Weights of a small mixture-of-experts language model, trained from scratch on English Wikipedia: 13 layers, vocabulary 16384.
Below are experts of layer 8 (counted from 0) of a mixture-of-experts language model. Rows are named router (the router's row for the expert) and show model dimensions 64-127. Each number is 500 + 25 x the weight over its row's rms, rounded and kept within 0 to 999. Numbers have three digits each.
After each expert's rows: a language model's description of what the expert responds to. This comes from a sample of Wikipedia text that the model never trained on.

# expert 32
router:495495486508534448519525480511478488493494488503518486474505522481507466493507485491473526455513512486502487484529505504475520511519535481481481522493492489507470503474464526508483501489531538
It responds to: Table cell separators

# expert 3
router:524497470523469504529496487519464489466503488474495457518527549506519497471507459523449521494525521522503466474523495475463510502548528517473467531456502474511497518484495517535493485463525504
It responds to: Word-initial pieces in titles

# expert 52
router:529531470493531440502506455513498480503510487511542488460518513531510459507510477487495545452512503470477473484541521501459520480513536509475480561481492463500501489489505497502530481489492503
It responds to: Table cell pipes

# expert 60
router:545523476495478480541552514525451495495528505466482450465534542515537498498510513523476517447474503467484474465538503482458521480514559492475483539475512493486507477487472493541493484515514525
It responds to: Slavic name pieces

# expert 16
router:519520469520545501510479499489494477494547482500531478481525511539486443465512446536481539478491500511506476484538525507483513483492533521475457507485531475495464507451464480511498456489513509
It responds to: List and table breaks

# expert 63
router:508543489538507494506494479519500506493527492468510495479540505487541500476484486503497526493488530511519504476524496467477513497543560503493472545477547493556505529513471549487466491502515511
It responds to: Verbs and verb endings

# expert 8
router:552516444505524437491501465494494474470525483472503482490527494538539494494479473495479520460480510483501454481528465498470522506543549491500489502501501477523489482512496525512488464504525519
It responds to: Name-ending nouns in sport

# expert 6
router:514509489490538472490520435510493464491510503518508454486528539481531452469529480497481531444484535522494474486532545504484486496522554486484490535488509485497465501473505506512501476472527507
It responds to: Table cell separators

# expert 50
router:528507492511494477511546486507485477479513483497536491500530515546521479479467499490494514481523530447520478480502487495453492481543579469505488501477516478518507492504479512554472496490527505
It responds to: Subjects and finite verbs

# expert 37
router:539484501526495477503488466501482516482525483488543494468554512476511482487484472530470520488477508526513497502512506474483520492517499495478459518486532500531472517518471524500443478487531523
It responds to: Quantifiers and verb objects

# expert 33
router:518537444526480474529528505505486516508500481469530493472497543487519488481512508520444535482518530510509501465496501479490481480537540470466512535482516477502460517496473492532486454457507507
It responds to: Technical and mathematical terms

# expert 45
router:538494477499502481539522525521471474456513502505526492471507504474538470507524490461472538485511556477520472509508476501455496512507545508472456525468557456514477489474505483537458489460511523
It responds to: Dates and death years

# expert 42
router:521505505517474467527511472509489493498528492478550488487555518479546512480502473513474511500488503504516475511512516483472529481510530491481474510508504496523482530505481512501463483504540517
It responds to: Noun modifiers

# expert 7
router:556501493520507461486509481519475517495526472498533488444525524528486446497516455512454496482516507486493434477532521505491537457523531492485481503473508462526501481507485505521481487481519519
It responds to: List separators

# expert 54
router:531496486507522463544550488515477499490503499512520466442525515473518491515511481478484535485520523492499482498509515481463533500541512492479501522480528468512478500476484530514522473478509551
It responds to: Infobox and credit labels

# expert 41
router:515506457532528486509496490478465506492519448495529485475503488526507499450503468513486529481481521493516466507559527482460498513512533491472487499512502469523461512504485513523485474497503547
It responds to: Table and infobox delimiters

# expert 28
router:531493444508489482498482496473459506493543484467508459483483526499524492482493501547489539482517509499509491505510483489449530505524567466526472498492526445503509515505479508525500516503497497
It responds to: Sentence-ending periods

# expert 49
router:522523500534516496512509487514485497467520477511478491471543526504505473518492494506478532475490498535508494485516506465454528494523496502502469540482554495538475508513482528515448477475530505
It responds to: Prepositions starting phrases

# expert 56
router:546493510514512476503502506509469504478536473512531470459514529515495468491495481504466542505506511484516459483499506498487536482517516479490477505475501460525500499496469503508449494494528517
It responds to: Clause-joining commas, conjunctions

# expert 26
router:501520484527517502535505463489481480488550471475544486472520513525495475452500468541514543462508520489515483499564530490471485459491517500477497499512524500518454523478476550523503466478469518
It responds to: Infobox field markers

# expert 1
router:539516471523510473530478435483476490481489496483480488474533541533501493470505471503480517521496514472467487490513486481463554524471540501490487548491512505511461504463435511523498473450484519
It responds to: Chart positions and name starts

# expert 55
router:526517482540513469512559463495465529496527485454525497472540509523547496472481485506486528490506505466512487490512498503480499491535529498492501494504491501530486515496489526536490488484518533
It responds to: Place and group nouns

# expert 11
router:523509488528471478508513446510505472486512474492537504488549510506541489506479477512499531467497494468508452490530493467489521464537518484510477515506476501527484522497466497519488478503536519
It responds to: Nationality and place names

# expert 53
router:546524472490496501510518474532469515469513535481469484479536543499549481506524484524481506498503543480520472472554498494485495498514516468465484508502523492517480518467476495500500486473498519
It responds to: Arabic and South Asian names

# expert 18
router:506501470517491506511518475506480484503486490492496485488511518513505504455499468533483516454492501537489498487506493483489515480503528464499477501511538468501473523484494491554476483452508529
It responds to: Section starts

# expert 20
router:522506471493480458547515508521472475488527473464483451495525554499549500509501483493485512462501515468478495463524484491478513492501530478465496518480492493506503507502497496556485483469521507
It responds to: Nordic and Slavic names

# expert 51
router:520519478504517464523528453508489488513521531516556481483513498529511477477492467519501506490494519505505496469512507493483513518479523514489488525491554490494459511483504500506494456456501526
It responds to: Table and list separators

# expert 10
router:555483476527507459507518440494490473470516483477524475479545520515521495485460485512488506476492530497502463499513500486478531492542558475488503499514499468534479480513488543529500471474507526
It responds to: Media and organization nouns

# expert 39
router:522491503532480470516531517517480475466516482486535492495559513477535491471467490507498506489488523505496485489504496504476520486498497509491484509468482495537462543515461527510459473496535516
It responds to: Determiners and possessives

# expert 34
router:535508457487529506500522475508498497500507448497505454511503487517487457445488464537496512455494501496521491508526520504467488460524561472488491488476531491522470495478496518507493482476506551
It responds to: Section heading markup

# expert 4
router:526523488500511469508502509510477452459530488489470501505537531513574457495501481499471513473491493517481490484516465476494517490514528480501489518469476479500473492512485518550501473461558536
It responds to: Sports competition narrative

# expert 31
router:536528501549514462506502500490490499489519496495536493484548520501548462476499482499485526493496514479526487496512507499466482488530543481484458514462541499530475512500455508521469462474530521
It responds to: Auxiliary and main verbs

# expert 19
router:531545490506465459525502456534470489472514503490488491479514505529540475515481488531474523476488519522454482468541462482491491505508525474474468545486509469495478517492486532540498470501519539
It responds to: US place names

# expert 30
router:555529437513522482515503468500495507494529492474534478498516509508545482511539473498498512464500526512526484516514518488468517498532530485460493510500563488518499513464466500520510495504518511
It responds to: Word endings, abbreviations

# expert 62
router:513544473535499492496500463522461533453497493456497460490519520498526495490537478503469518492516501468510493437514491466502537487526512478457489543488503496533486533485456499545469486451529517
It responds to: Lowercase word-initial letters

# expert 35
router:534502457499475479518516490523460491463484505463475487452504548473538477497494482532476517468524550472498454439522460459475511511491554495464476537458517467513481510505481516528496503456484534
It responds to: Personal name beginnings

# expert 43
router:537507460495502480489527462533476495471501463449509510458539545471517485497513481508501511491501554491494465483536476456465515515521567447450487531480518469510465507497465486521494504490497520
It responds to: French and European names

# expert 21
router:534517477513470482531496474515452524473518509436465492484505524529524516498482477511471538473537502500510468455534462465471499498509541454491476552485512489524496538505483526568514489490511533
It responds to: Place name beginnings

# expert 48
router:561529448505472468530516468509485481465506513489503507462520517505542498495477493517472501471499535464504446463530489463471516497515578467490491499489523491525481493509466513553493488481521518
It responds to: Given names, name endings

# expert 22
router:538502506494520471516533464520488489478532478491509465455539545487500468487504494503463539478524527491501469476538509458495512478486533474480484503478514450514480490521470503512493481473517525
It responds to: Genealogy and cell separators

# expert 46
router:526519458510498472487512457500467514479533490473504467466498495521540517474504485521469503471514548487509509494505516481449496503543596497482474524511544479532486503512481564516496499501506508
It responds to: Word stems before suffixes

# expert 9
router:515507494494490445509556477521471481458515493488522475481503484502533486480522459529441522487528518488487493490502500465486540459517515491458503493493511461541478508499485554520489486457525514
It responds to: Occupation descriptors

# expert 5
router:498512450550498503531531514510469538491518492454516499458508549504509517505507499495509518482543529503542504473513500493465514515516542472468504553458566481516491513498498526509492493499527519
It responds to: Lowercase word-initial fragments

# expert 25
router:524519450530517463528516504529441512489523508515528462504517521490529471506537483478475541443470546479491489473510495498478490513501531477484493535477535493490485485462486536526476470478512533
It responds to: Numbers in tables

# expert 36
router:509502475503509492506508457520476469504502501489545479479541529546524492503501476462486528443464508499478508465516496479467504485521541495483469517491512475480468514506488519534481461447510514
It responds to: Capital-letter codes

# expert 40
router:508518474537494473532522484536478509502509501469541479484512517501521502485509491480470536468469541486520464501523490487477501486495522449492495510505548504501508503458500520513468497467516528
It responds to: Digits in numbers

# expert 58
router:538504462536481491498493485502458512444506494455511460475527539520527529477502482525470520476542500485526500477530499473456495491540525491485481545493515471520467529500471522529504509494542512
It responds to: Word-initial fragments

# expert 13
router:513493478512479443510514450534491548496513443503504470499527509522538471504510475472460518498505469464522490458494522465495508479517524487465477511493531490487478541483483486519532486471548523
It responds to: Demographic statistics

# expert 24
router:512512505502506475525509497512485500477516480518537489494539544508515441485476482501484516477535512505514468503496512503474504470525530473493480512476499475494496503508433509513462499462539494
It responds to: Clause connectives

# expert 57
router:537528475484506505509499473513458501487519460516523480498501516492533459507484449521485526506496516447480476468555465466490498490489507471487501523501496496497501495478506525543476450466544514
It responds to: Athletics results tables

# expert 15
router:512540472518483486502517442527464486499512486446481492479505515508505495473518458535477530467552539519525516453518481460494499493504514521499477539502511506526456521493459542519495489481505516
It responds to: Mid-word fragments, infobox labels

# expert 47
router:508490504513514472541533512537500491472501498508494459454514522491501476503479482489473541470520544448531468501509465483456510476505531495497476527483559465525478524472511505528500506485510532
It responds to: Months and years

# expert 27
router:545513480499491462518510437480492490480522462471516496481524521527518489514504468491455514469497522506523469481493489456486524475506521499488484507485519444524479527518486518510495479498508513
It responds to: Institution name words

# expert 0
router:533508480501476449515487456492498491489540474486509475496565525506497432500489490524465490481517504507530462509487515484471552481511522487494481514458500467506490516502484497534495473476521514
It responds to: Title words

# expert 2
router:509525480505470492510465476515483527461509495455503488486496525490525501512507477494466540483534504512517466490521484481467549491528539483472465499497553479519487523478477498506453473473538478
It responds to: Latinate word-initial pieces

# expert 44
router:518540482505505491507531464500507506482516504529479497487533528491502434506500490489452524481505492508484475491530508466451551497507512502474488536463522471529498499517476523494496503487509516
It responds to: Prepositions before phrases

# expert 17
router:557499445534500491520544450542513470501533504470504493464522509524524497482519469493471534486512487475507474468489486490507467479509524522489484526482539473507493498494469496497481490444525518
It responds to: Election results tables

# expert 12
router:556533463505470468544519488518456503477497507441474485451539519499531504487487501516479519456524519489482466444517464469466502508487559482473508526469538475507470522489455528546484488494491526
It responds to: Surname beginnings

# expert 23
router:532478450511474492516532498476461475467520479472473474485531528512535479466518460551493530506514504518490482470517478478447539512519512481473471552498509449520479486492489519548482499463494503
It responds to: Word starts after articles